config.yaml
router_score: "sigmoid"
parallel_block: false
init_std_qkv: 0.0231
decay_fraction: 1.0
final_lr_fraction: 0.0
Below are experts of layer 7 (counted from 0) of a mixture-of-experts language model. Rows are named router (the router's row for the expert), gate (a neuron's input weights, with its number), up (a neuron's input weights, with its number) and show model dimensions 0-159. Each number is 128 + 32 x the weight over its row's rms, rounded and kept within 0 to 255. Numbers have three digits each.
After each expert's rows: "comes after" lists some tokens at least twice as common just before its tokens as in all text. This comes from a sample of Wikipedia text that the model never trained on. Tokens count by the router's weight.

# expert 247
router:097171092041101133208128175149141154097174159123178119150116116133077121118123086110103134103214100186085144141141081142140134164079113190121077150145099183115175131147118182126168176090141139128207073127154126140129093123127117178141166069135095170125098128103124128077157087124096142111110085150111104103092114100136097149136151071060107115129189113089157095127109117062094083118082065164118091146150164116139163121142101103131162125136121141123131079117134102117162171131139114
gate0:096128124093095177165165156190163155125176082105161098115143087161128101116129131086116125131155081168073191122148173132158152140154078143092119163156068151169040123150154167186182103099102156125144148151149160124215133085141167042123110097120104139131105122143189081094118110133078130144137075128134124140143102124128057123108086047119091171127177106120170144133150116157193098114165111156093138145159102112106120071135112137137145157136149183132146098104118134148136154105124170
up0:085151120109094121170170138171195122135133103185163100102115159138142107104163146095065169151193089165093147108126145163127131133153096128068160159077105173168067144136147161196148151083062227154136167143115137073179112128092155135082114102080144102126119127090130095094133142127114122186109137086138131163156099125084097117148127102136123162115170127073165124139098134146218125124115096081110117120134157108075119165181103132117110141149159112206155095100122117118156137129065147
gate1:114093152087102083198132128158076138174115181104096142131110116133080111084129082091093142120091117155146121138189069185106155141099205162117055109124113147120081100096160070184150166087103182158086115108112163098070110112152187126152160139118127214108151072151153119120084105137136129115169129090127101134081136124094109143116121136148166139132169104085119094136131130066082117153095078132137108142122153142123108155144089127108184160149107228153103166176117133105135115145104098
up1:084139094090100105167126152159118128172178156152148122089071158120091146119148106073135135151129095142069116108092116127113148161073128180105121114094119144091109123085115119155131172112101171195128121111176150102107068173115071147181173093139137218152134131119157107133126116095175115188143163112120168118145147116021084157127135170126151109123190135065115089105085133069072090176126131058132156143082131078151118122156120130111154172173111143080153096114132114116126110076103128
gate2:151102101172169074150122142106114112093087109157133176162110108132153135145127071194141152144058173166112072158128161177129085127180165225174133183156132144125139135118090163117122111104173103094130074144139136120133134068107141142052075117057099129122123152134165148121062111109130139089112084105111110135111121136132202084113190099104161132090102090157121155172098092147099130144085077139165121137141143139154166182090091102126135078096162098146144129181120130141167153126126069
up2:144167119152145080181204164095107128112084066127125187159096129169166151089125119178144132098152136159081098120150134172094128120078158195168140130134172153093151144151062165134175099070132069143139104151145169125165083111131122125106135059112098164085099175128166158100095116089120135156121092070118123127073130121145164116138147141141135192071179114127105141136134188087119064136073139091141089077144129147119107118166096133173138095105165110126130174080140077095162125147117077
gate3:140056099122179113125176173148096090190105104105177078118144095087111182179139140136153108074136140114138097078096073133141076108103135102116088107167139166109129091149115141145132191128128139097120163075091125161141172130155163154117150124042178098103152118103108124127133086108096168144131122091119092069054143143159101140148183076152117126143168135075149128164103149108132128129087134126094147097117065131192156083142178162118120104089082145110117192108131143105083142195168088
up3:118151161147090143133075144112198099127209129135079151121103092106162103084108100140124145134096158157156162164169140131105155148108085144157197139063136084145138123110116134125180107118136100096084098170143109139109089154146087069148110144162110102149112074138135195142106146118143122123132165108092169220193123117135130055121094169099154138159085155167129147097144124069132182111137143197124135114191150145140125124114025109087122138151173095090162146152118165119145157147096177
gate4:070180146064080153158113127143107083091134068091128087125144063165107153159105150128160135116156147159085183145083140130124121119148092132136091162160126117130134114157108105154140115115172139148158097145140119165136171131129134152093109109115131172136085113097231142105103104165064127065152125124117157113090153127192151096158153042141094091149171118126212150123168115158095195151121135161216104150153119174127160084131155167180139136127111166157131139092065098105156127124163111
up4:066169097073060095146123123108083144110158116118144083101109089148081169090139125113144133111184121169078128123087153110137112135147065153109111151157138173127181129141158126171087156107152137187175101121117183079163162183106109140116086161096165143143068138092120156118149140140145130109119125114220115096110129137156165088176117131122145055122208081064153099117096175154094212168168133090185084124135142140117125160148143142135141157155137123153142119103083080147104110113132081
gate5:104128089133126173180114152172125161061130091109096112149123134156096154150138113097106104080165073115014177093077123106120172135097083116108107115131052155103179136173094132147140126118181131154134117161132124167138123102147181140142072140104159215180100130111133112101163100174099146159097116105155087126070168146158202132116091132095126151148113123087166087086119192114150143135126093116154113126146128141182130055194107141092146158139083131157145128129125087135176087139101124
up5:139145138158126119143146184089085091161090110105165145115101139112145106139126099146166157146133189184187079148201178082134096116124162128171136117133172110174132113109106140187121166122133133134147115073150113070138165108118041106121138133134180048073154135127117217149093124180173143083111168114100089144130111131166145130147121124152181128092213149151139189154110091099113091085173149146161153142113121126079161161164101099168112109112100172151134144076086151159096131123130088
comes after: "2", "1", "7", "9", "0", "8"

# expert 98
router:135163106065154142159113134097141127128128110099198114191139168098113143103104107151102110124166108101115120171135083118137132147112143191151147133099138100167081103123107123098154113142179153078165090138114113188111093106117168114134143118146050135087181118156149119144153134130077218084120125145085087078123087148174095147112158119091126076097142079148116125109154096064117134124076031201128113156162096110075182157140114160154130097111072083146114094098078124135140109084126182
gate2:094084132071129134205160149099103110134125131181138086099084156104091096085145194119095157122125071129081174106127119115157136154111083145105100156074156152140122119191114110096137161127145123166148141164189122177129124106124122085111138047197087104147169123074128129077085132097115139132145097138094116126131152150087166085093092142104067124156196168071140051088108172121144087085107103109126125147122121143107193099067106189111135154145133104123109126117132147120137198091097101
up2:167156165105084118071133114179138137112126175087093145165114155175118193129056130095125114173113099083150080126130074097123157167166129058118133140140141096091073156075124124185153165111112166127096125134085172085081155128133166167134147113092148137114081136141091147181073132181109112120112170093064129133181107114180086146169102152107185119115066148124137180119163082150113120164178151125151157104117092128183140132199136106114135115092096137141155167164138155110123088116183089
gate3:134147173180149162209146140120158121136135129095157170153155165125134176133073103171149117127132070124102102136083126155132118081121083162139107045105160153119120051168101119111096099173135133109170072099064167126113133109125133069139121072081084102106167094156105097147036133109159175110094111152118138119084119103131127153134152106099148123066163086140143079096123165141132098111122106075097161156129088117109098100192108146071101118184125133166118110116139101130147121082050170
up3:079101092107121074085133081129106130133092138125116096143144094142126096176135168131109147076119164169109132102111146125163132118138118179115155185149158132146136138134112171122143136071128038090116165135152082095129148124115100142114136171174206146082072076136134166129070067121107082070162154088119092129135156086131148131142088178172153071187170180145131141139126179127161134111116076088117170116145133201185121119081118137128135103124114126058168140083118118071170131164140067
gate4:119110129093110125150089157134176122155088147128121128162148169189068122139129183192130113149167101079136153168142143161111079108133096150119129143138033112107087117084133102090122176107111170129158122093118076131081092116099159172185113141139123126100195095113201177099126129127066148095089097161134107085177089140114086104145116089112103104145106122127119068087090121072173152149092104138143126112113110108127144161056168184127155176085083086128152129155132207114100109104121174
up4:164096109116098167138122160136207137114096090116142095157154152153105143142103161197179135139158100075134147132143144202105078113109114166112146173139091112047102096075112120093135168122085174079117129115086070176110134149077159128179107174158144096101184157140153130118097134124092135177130113147109120093167034160099134092141164102150077096129117148114138158078114141115168155149099083125104183098119099076170140120099185163159131154117091060086161118161123110112151091118103148
gate5:183136118135159092171092109146121116184083133109093144126133129125131120146134169165160139124125170135174123163109132140054109173096091160146133167131116078109172147109118118119158116167128148133160144234096107117101116078187183103194143137116119108063145117165159142112122157120102176075112147106117151165096116166149058151115112129197114106101134094173093194109161082064148165132103064123100111141115131120098139143140120104148138087104073150118163140135181064111100146122228117
up5:169126139104165137114168133110124130170105117006163119141117058111082076124117124172160131185161133116155061156079110181091104107109098134158161147133135096103144108108166091148148172143117142093150139169095140101099090155130143124164182143124154082090187079151114105140117162103123169165171100127073113115105133176131159140076123210167127099123145089148098158148123074101131183139117148151160129154082124146125159136110102093206135146126113141125090170131156120128120156092231117
gate6:135097072090145141156116095108145123090123164121141149138145117120098083161130139077158170150101081163113158113070112149179129197137137144191152058104160098136086135113155081132171154177162104100149148074106095153096082084107162108135124112134085136123136087164140096129115108083143135153124103122072107125137135155090063182083131118097122073118122119180102084162084074076150093082141130124106149081129135072111124178106131121140145091116104146097148150086096239193098153105169094
up6:079105056117142140147171132135094131159081150083154111101106105141133113119110122126052142148137118180102124077104120150150107140078126119152152127117168121124107137135204144126116164127140143151142133143192092097139149096151067096137109144118149116190088095100163090126116081078255120184109135147153115139154106131131115133137188126061120149127123114099120097130108157139079196134182158098136129081135127162127150106222128106092119116068139137199189116102067094138110171140159124
gate7:181109161159175124168127122161070123142150128074155160142141118125126155130071154139185101140129102103156158106159151102157180142100158118185159170130101131131184107173095090132114118176203139180121124175121141130123147113117139069123126123091112115123138093154060076140134131121133103181114158069132085093192108136130091157098149150161067081129078103166111093117128109171082122129122111198185119103144078165076105118180100087212165106146173168170117128130099100129077139094155127
up7:099198079081143071081114150135138132157117158158127121097135129144120157133178162145071126134116215156147075186108124108152144122121118160128100087123142117141070129093127107170174153120069119125139133104126105183096092193118173178126131124115133127083127105148178111113120096171069124083094121153171151159105119114149116140134159085132202141079149121112134189122184110113164179150099132161132124138110146069175057131026186145103102179147138125109164186109098167153135122138118122
comes after: ",", ".", " ", " that", " where", " he"

# expert 254
router:137148104134078163111127142176135174121083154170168167209097102130136087120110117163112150100149147167101140133108081136185108187168101137106127108126083131097167099113142165065125119115210149081212107085132108164123130083132138103142175104189148127111108154102154166163123099134110180122134080199096151112113123120149100155113166096153112113090162072093149142148135101122141080090060070151147089154140118153159148094151086125174196103092110147103092114173122090092175153146087110
gate0:117181091109117097135116146091165134178171109099150111111134090120127155103122176149107138091145166073135134101089088149140116059156143107075145078136101116129143088074147102194131164112062167146100152100137121151095122142076164094095167123154157129159093176170107096115135123152119107136109113153202141101132166073111128148122141108130068026115151108084080136134130114149132143141141161151124055109116085119124099163154172145080137103120154145110215202117111152107124109159218167
up0:171070176111187140150130059126121141095119137131141159190122170141166118167151090085204123160150139128134074160066127127128148157164135163119141124142095163119116102115127125118099150161149164130122149112146125098139127097167176188145154110114096143077123097151122124098155160160127136100117168098122102144137120190075139096110094138056140178134116136173109141073093146176068126088173093117128106115146074105064168146104151073140089176110174148171051100103173097146153182088085073
gate1:133188137107138111060076147167135072110142110100163144113100167135153118148087110125097129064100125202123131106127152167126162126115163111165112149161125150108124117165120155088133120120022166118155117127141055146098097176089094088091097061120115144118139099162166105142149072153128111128072176143116090077120131088125073095141146103166110122108178105092072079109097110081165116112115169093154160134125088188198159093134060175088111109092144143117170127133154110143120154109117173
up1:116092159122168088126153092102104125151130130101113052182164108138142145099190132070165155150128168123046077179158144096127079137127133122090112173119078082156143089081148120140159149147128072104119185105084176118140145110101137100186111113170168091166108187042074088104080201109118099140172144157145114134180108144114100104111122160113119112170107122116150146084112176129049110175208116176132117164114145137146108133120171101160149090129129133100149133151104137147140156105138125
gate2:111147087113135087123125131116125110117108126112196083115095148106141133135169142126125194132140092160161138152110155160089109127179145125167141099148145125107086155128142117117132105149140089096197135119195136131192135159086183174095213156143112112130091114154178144152191145103173078137168162101111139240099076163153084135121122131183169171096085125101142164130171065116107131151110144167162151086126159056150182110103139095095144154101129131174118173105108106191141123126161083
up2:111139171150138137167058133114127136108164150118079185130108065136082136137121117112122095119125179094109170133122106085200131122063168103070109138108118152158119130087139136128132141078104038184103115131121083076103167136141091130107088100159171132099110132098089034107101091170126113146105116219165157093182135078127141128113180083113108092152135129153159155104093131124138099091141097114118106141099097202118092100121150144136101060107142096085137059157125113074120115149145147
gate3:152092112122141231147148114140093109118122138144144153176094151162184069159122135143119155228157191161130068109124183136128125125156113134115127150136124106118133131119132098118163077151062166100191138133142150117144120101160138144158144129111160154141085157143122143123115178103174149129112129145167133174103137110150166104121091089166128103052172091146155156092162103090164222188119134094192152077127100103152102087098185098200114155118156162149086112095119126158141130071111126
up3:059091069147146126136199156112080154130104141109153073145165141115159093135136033108192152104135086143155196095112134125127115150116116114116119141096114164103139127147177075158079119174150082133170116144131104134150126114170111208148181122122133126115129075173142127094119089187159107114132126143127133167150121214106074092162130161153111134135067146171180137112151183149086169097097151163097160150159174101095125177092168087105128185118113115111146144183124115100137102165089135
gate4:108135092107092150163115186137106143094130126109115135162109086095126154077101132118106115196167163134082127159124141156101176112150125138122131124108119102133151122127150142163146136059118126139166073120128171123109098160078125110148079130162139148073148048176203113108108124153068081142158146088126152167153124143163141129165182060151113073143218159102139102141115114149183104199106139126156102132115093123116174154098108143118113069188075118077105088144077180186125157111176082
up4:199111187142196152115144121103125104178122144066113099083154114145103134125133086112121133154117134103082113146182132140092109191101135133150163112181122118097136138088105122061135141179152117140088188119154142076133132160131142146159134112121120153215128157062099251095113160048134159108108104128144102134133144153110136088099148124120147105155063115127106137070137132134131141044097147183127129059146132097122108093129150109104144194084160105135145150133170088130148173117130093
gate5:128084127131156115125158174152135113114133154134111197154122115113099124163083119130116084108147096147149096137131087091118153145151126131101129089126108060114149119048061077119160130090058128079114107161083136136139125083201160069044100128080097105126098107135102114109178080126107171153089043171102085123076112143144101097098151105147086122125166131138113108126119178178145102100169111127088111115152094122182121154106066151126122145231155117097110107158105146116102091094145167
up5:093119145134088110151177162118181150167137109125061138135149107129118147068134092069142122123197156143135150128119141093072112126143121104131115165120075050090175149083118078153174094048126182114096097152086151133105085112109160121102112135169139104107079146143093132135151123169113122175127140106135143108122137154110147160135147101171116134112098129157130126072203204181138100152090147172073092138121079064166098110152103123142116150184120133087102123223142115123135110091094196
comes after: " the", ",", " of", ":", " by", "-"

# expert 46
router:156106121097102144129139117116147147114149131093179136168084145144120139141106092125100172114184137190081095169107099107152156148130089192108096153188107110210148087106099123128119139108147177119140101133145086128142089076150134083099171171150090130106123133110108093132157154143125153115158089135109082097125061076197122070102115059104083149094166046128179115143101071101106105084112087153116100118199136133148105172130080121160167124153143146184077090126097138133182179120100157
gate0:116141121132186116088184182085105136131141126076133079142105105184146064128111119153129149155145134188124122159155094095113138144099128135198104167123168077087133117093146121130125134138138129172101171098103148119115106118132130141134100124125109131176116169106111165155108150117110134177198127122144109085086099098147067103122111128119118079177087119164206116002105147130079102107134104168138119035135085097170152165141130098090170109091114140157194104171058117147131080132114121
up0:075123113131125099154113099124122094150126121101152094168093167161162128170148061114134123169140115157149031076122121159138108132133086185100145144133156069123156122128176124100163141148090123123109094085087160175100110231135135115116142104121096104210124220122127140157103158155138138134128091161138140106136079146129137141129129134106098125113093122086121110128093104079047127103107060205155090144082083097168110150159148095145131144175116152166163133104125135135026142126111146
gate1:119158116126125143142199161105113171103155122109101170130112110139126122069093123106128142143166147189083159062182084120114111124122137113120132134178135171124156095139159132141142141109117220137140169129156140104147122155102143100138121145126100125064147118124129093186159139125172125187178148116114114062075062094097170174125095107199076114135110113084160066091122114112139093147116097076041099130109130126102154131209134152139205092133193104145119114140123069140119157137142190
up1:094106143106095128199154048178113169111151085133144128129109161083164181088196081083163135123200112108171171145098122124098152081162128134182119109158126156129062136149109226102168116125121128122148178130106105183181134089113150116108121183110140127109159174141115076141164144137092175116131134146154117055120134114113131184132067108128167136154184125157146113205095148123111095179122164107151175168112149140082116117151129123160144079135099131117163116109178145097118159101095130
gate2:151119123151113156133097156151228202065164087158102082131152144082147167091124121136122192134124156124105132136099048131131101117104145097141131128162086137119092120111046075079126077101178141084116072109090099165107145099162136136076138142180091145077159116147143114095119116186129067109128158117129187109113109099138109158087135109136188138139185174139142175130104130102149105144130108195086082169133113126159154157087143130160187135179108112134068105180148131146143124144107122
up2:102126136091117098144118157164068035165094159091154139120177083125083108184158118185122047107152114148111115125205152156145137159138129130096187128080141127108119103129155176167118156112067126161145161146130171089106137164103146110188129113123136138132110138077144175156126132105100171135135073140055053151144176181079125122142171156156090107127104116117084081095162122169125129116124118127121154066128143123078115088163096145101100140096150124121181205102133096073153131098161139
gate3:136100112114144100123138091114138137181156117118137060138128137113126117172133122098142149098162126190119121150147143121172079122163179128109085081188031129207119091113183107051115120082139130149093120113105098076129110102143111083158139175125202112126097063158112110167200099170180089185121150154117103076094157166142146127142159125143088126175129101133142061130130122058095169088149139122124145108154138139129168133150140124087175085106119093124085073135148156159121091165107173
up3:074113105138194121134092092141068135168097097127151087134155172114127126129120108117129178099122056164125074157128136116191106104135097119129121159148088138181108072074176106076107172097139130107147140169074105091108106111192087137115146162127207122042156096176150137146190141157164099114151137150094123076079141162175137131141128138157105127140140153138157089131122106032128190093127139144168110128146165167144158140139126163102114120124061129151069143171101162116128094101082140
gate4:139112177143138096153138152104124122165119137149103128139146137147128111140133168117146153144063169145132177105185091127103147184134131099117118063197101119182176114140151106114139099158146162125134069171133205116144136095131114086133137121129059099120163029139094099125100118162077124154141132155134146154143115128108164137146112139080089177194120111143088124142113081101171133133131103081074093194171161163084128123221130131169134151186113145159140136113099148127186122230146094
up4:118122118137127115144103119126103134143149161172136120145148120149100158153086118094168113121178143098145142071109156115152080164102108085172106103193143098103133118118112121166137168153111136161143047157169155185169096127149113154067162140178049088148094186176085125138180159133120094113157154139187116067136149108103094168110108113126073150153131025121127140187135128156085149151130169093086122094130176097149156104155136091165155096097063129073073099083085159101147111150142110
gate5:181172159175108115163096121122106165146124140129083174160110148097127107109133118142097170227128136095151124100161099149158149116162162138076112208081158082169124151146080100130146116099108153160138111114105179146098106116166129108092133168177071139172080177141132123096044137112133144099073099102157091137193052083158092189092133105116111118092100112111146133172205121148105123117119148141102137074132154121092098128108077109165127152143121122126160132121119140103196153074154178
up5:125115113121104094124102134165092092112114131074131126128103084170172071100131123109141162131113090126113177110131129176090104130087130142155125198152134155125103143207166136130164144117102141129116088141082111125197127180048099122100118152079061098106156074109126090188142088061155105212084119183109154103113133112146158127136136103101104140116131147146164109089074178140124140168139166091108102203137145116151158117122137102123172212083144114178166074106187116135079142143115142
comes after: " the", " in", " January", " by", " In", " a"

# expert 20
router:173147105119122114124137160124110198103185130119146145174163096115103149131089106130131115070159146129094144150126066054154139159144167147102087135175049139127136104120065140077133126099190144070173103175157087162108099090150154108088177133147141137112128119123134126133149117159075154121126064149075115116151068133163108129085194110132096100090141064131141163116168128125102058159082084154110138147217091114117129126116141110199158114129130104137118139168083102123196136138166171
gate0:128170146136152121157187095070113167144156092173125140110079109098095130130150043116180184105184190119124173134123167114181053102199168156068168146181094114173176111147169109109101179127114161122149088160146148085131158086121080159122107144102156143105183147156055189166064162150141150095138126131135147111114136123146146090130086122121101194126121091086105125146109152102100128098164115079085110129175155118103124132163072098126131156159132155119108159123161137152167152112146129
up0:052081093124125127076119157131144140123166153073156133090158140195187097126114178150160067141026101138103109151092139137132152133082099057143076080117129149095104140153121118094085117121136059120121140119126105155155132104133126144165135113098087152157099100064163018084178116125125104159086154122142123132149095160106134143129112107135213120085109141157122099138087107157097172142136138211148110112127099158169157156098156143109104119096108110124135074134150133129089098163135077
gate1:155176083138116136099159137120117134140173091104132104149118047097127075183115119139093135144103159120157128126083101193155119124085089137116140178154157106192108104063104128155171102131138208144134061066092102147184128114118120124156101119154142099112134150206131165171116066105095117127099087128099069136066161125169161085056119130196081167146129113162094081148122161157138126117132146110113104111125122163098110084137165160138146088115148092124101118094089141082157167178145075
up1:074117140117102188144107113168135103138081163153138159079077218172134090107119099177123138149179102175068081110120145141114117147157116126090123136112115146053136127190149146074113141054130123108161195139164158103156128162074149179181186155113108182140099125077139124112154172134170193143168115122172142129161162161118097146130100129072141131117122128072170122096121088106156111097170114150106138080076125105179128133124063155101174102158083117140085096147153098141142136108135146
gate2:154152126122133139135098085102111156098168107126144161130171099046084166140084175156139114111149088071101107087123091070139106133173131104111120146186093183122100116074138152181159105158159111089125138125114110160131148104223134047073100087147148129107120149158067093153149144170143133146120099166089141144084072110150125074145165114144099139158155133156182129123127143174080121161179134141158165117172073161117118092131153107139166092189159149173079196161165102144146127114105107
up2:035146126139151136124173045107107253073141093123129080096135117071159108173135162183158130095175164132124118118133070122177116151165074160122110132114084172177129130162150158116133125104147103099140136153145156158143156167156151140137121166100151096122148119112167091098122132144150111143161096121185161128137104153088118123173168134141124198070176109157124155138141095116130132168136136153141131096179134139097102157105180115137179183175133127117092169079149130178129091191143176
gate3:140121079119107057128105099108119096171108142115106186159155092091112129113098105154197149056119158161179101106121084128138092195123163136105124159153094132174150111124073149131149121146169121112091100060132124149099082181118095034151143124121171091140174105143125112140115132110182147181182100147145110089139139092090149126168152172149207132116114062132104139102137132108092120111095085082116158127129102136114077134198199100192188128141143167143096151153156113135134122148143165
up3:108152157124055153099157050121123171119138176125093170137115116119108091165081083176120089111131149189180121080117074119171100131118094152083135161216104164132130122110105148127133093089085118087114072086098156171135148084093124112173180124173129150131134148072088135163147087118106116149110145110178105107105171121090157180130100128075079066081129138153127202099079122191172155131087160120164184139131106167163110145154164120143132137138142178122144111089140137088111131103099113
gate4:063164140154113159130144130101084109135125118075109172142080143117138087064113122082113203098112121181169142170143092155142158117092135110131106148132136083131132141129114176125182129066156127061108116171125159082120136106045047073122114136134140097140199162137071117137105104116101146159156105121157141153128174102107071142046146142123197110140105036100109140094102144137128101069112113150119079175135115149130142140150166106102166153106106114185087114094156161093152139126088138
up4:111103134128163099167168164112124140154153119084143169162136164118160145108096124035124175175094081090143130152150135143093161145111113118148079131125166162101137106107079158172163118116163141116106159163122164145116108090053102072107176087152124111111159120237066089115103178109110135121114081123124161162084141104069168121097153142122171123132106058130161102162163133141058065137079109154117126128166083143160138160145126104134125147115142117131086192172161195124145107155097084
gate5:182089144102133100109115197111176124140090134161131135179197157103077105129127064159066131110102109119153103091143139095121162164069132093101133097199102178100139131099092120099126124168157128112119139118096108182138086121161101095134127092112132163124114152144112136137172151135123146091110085108089137143134075092131146094092138082189151113125180143140107143132088121137100080146105131139116157059157090115157103083100107131115151061171134111127145124232141165150133104000148118
up5:104174124148134133136122085127155128096118051169130129156109131055170147123096147162191199099081153118076157161145163119186107113130110171173106177071136142192153130176122164093052088101125138128112154129116188137120159052193100152086124149075126172133145132160129147159168118108137133172133119116124122161115109092143094107097128165054110141062109129155128086141117103130173125119105157152128118139148109151131147139105091169105120185197111150148136131121179184176117130105163198
comes after: ",", ".", " that", " but", "'", " and"

# expert 253
router:097128076086109087146100131115145200116186135115160133184128149117120159128100094153107132113139120143120115177122064089136126158164132203105094076123115121210124118141111170090137130108182123099184121146160115178149094092150130106098147110181076174136125086155150119127146110112081130094154074194132126118065133118130070098107179075039130106132106084118153119129112097082082099148075087177129082126185140141087188161111088102086110117114088142096138119116090185134142127147138140
gate2:147214123121159189121171062132103193185134100114134088130113101089147112159125141131152133171140172152171177079077082154112125111173109150137155118162063090124125112095139103139129114147129100104116131148083125098090135115163146090213136096166123088089116097060102133165131071136128109164119119148130189104113138125130158165138131159143149152124118075125115122102168080122133073119113156181118133090177153177163158103090220111094115148113210106088093100116138128162188115152124159
up2:112135145142142056150113141120140102128068134087125191167112153117161110168137112119091144119145138100140085205096149168159145107074128134138101161123185081131134179155118131165158133116176114135179132123110080098151101137110081161201101132073163132131112146098169120180112100161176135101149068093121115195081168121185110062120137131136093079115142070148182107104144138105154086129132095125223129102151177143071041125125127122086107130136060120111085156134108121099144128115147122
gate3:100181090102117172169176123143117205151211108089124103084078133206076205158122117119107091142120158114106137141168082107128122141155172150065145138155139132120086116151152155092128082152124146117124069160156106110148129080139097081122106137181095163142118152078103099170099113114049144167120152142170128110079093179088174142076105137113144082135119068148133162106111134141084149143083098163125091152161102105048133142124113139124135165093186135098134117117097138152087102148172127
up3:082100099119157188155111122132089104087154132127128135081100195225165154145154103144133115081114130065146129143179078118114129154154094164180088125109146142178140142190134136102147136130114124117159182117147156131181148126152102085137067122155106137136103095144132104137147178138081133103158138135138141196128124143102112097105061170041154118145094123106148159192066090132060198116102115142141107160082091137101103137140112111031115135112111162159163138077121170122087138104128151
gate4:155084059125142132114137183086172149154176126156130126093145137128121141105123093072101149143129078078123132165120112102141070155153175123076150154134127071112141120125099111068147107091179150147144117135134147174062091101089158119124129114150131187144144170163169157102068141072095133105140106164104079161106089112168138088120183043125159110107124067153160124098205083090103110151098120129162158123192079133118182168114110106152161136106149111103146147140089183136196095151141163
up4:131108190148144105124103121135166075119127100173116144158085110113139135217143151108175084166131091126096155138099162119149158149138157105081124128111082123088095114179098127161090111075124153217171132132121131147153138104202136090124143081147078129090157138073141137083111100148102146151115179048152124158151128064159090067125134098136093108074190161140140087102180099151205113144120088154146164175147101132128072124126112139184136127119162129159097147126129063132108184137121163
gate5:115157106125153151138133144134114069130086110164138122146054125161182171136167100148151052125140122131124098165096156131091145159124126194124148146147143118212098125140112170119140091120162134078165141146081079139155040124114092141193104192128102076072085155143168106145146110146102125159150126120147096075138097164166180099127063104149133170101122155167162129089164071098112144155118126150126136131100164091066094147146141168150116091123063054160124095057142136142166115138126156
up5:143181101104188079120199093126106189153105116191138125150113104115130150107124115162100118153131172168153149071130058163091113160151118108120133123149103151120130146089095171118138103136109147147094136081100084050144087110146135135118145143153117038155078153094155067155136108132141069164097112163151126051111139132160200191138089124172142152112145101104154118116162093139150063183122146123151112114095158153118076157122152104162158103085163095124116181120211141108108111176109122
gate6:158118176112079165137157119145168140119110203111146163198143174058109117135110105138097148151098151152061140101104100145114078107127084125122122124117097086131147084108109141124090129134130111142121121044135122108140126070163144121075125126117121115112119124155160154103112105216159074112096114069144125110113142093106130174190146090110082108116094094099099156153122104187159106155132096156114139142119102113160147146158105098107102116150014067119116128204069172121062144121161186
up6:174165121100119136172127158155103149157182136106135175110134151089116091188128097169083119103107148108134106111098149151170133087149154081092098150119064141150140111111130169109098132161150100155127117057147161100148145145143136119146109118095128108183055145186114130080128130083093082119126049168172154121075135105049090141149166162109118121166119116143115137168106041166156137125144115181123120139109146071181058136207192138108135091144098117101149130165112091157072079148136149
gate7:150192100139132147156138138134126194150128132186153117150102166098104106084126187196067074130183112164147133134111147125163111124148118206070042193148111150112112115100171142092173098164136151158124086115151118131123105166083115095157130124190137086155167133150147127114170108111146121125128123133120160120105070117097185148098166122192082168113176049127101133131146168128115169124153110087087098188121124150097144154090141102170170150151143166132062080151098082121107109111100151
up7:116194084135136130197215130142098199130157080196145167105078152128156100113147186161101096195152116078124128122120082121107084139137102152145100147118130161107141154090106127074102112142171114182111120089118118093132134116113096150142112089199141113151106106127120112095163109115173078145125087161133187136111159129053120178143145182128142171134128095116160111145133194150164079122135144097126093130104163132125090151085115105131152109200194181095174092111122128169106090135081100
comes after: "s", ",", "ation", "es", "ing", "ers"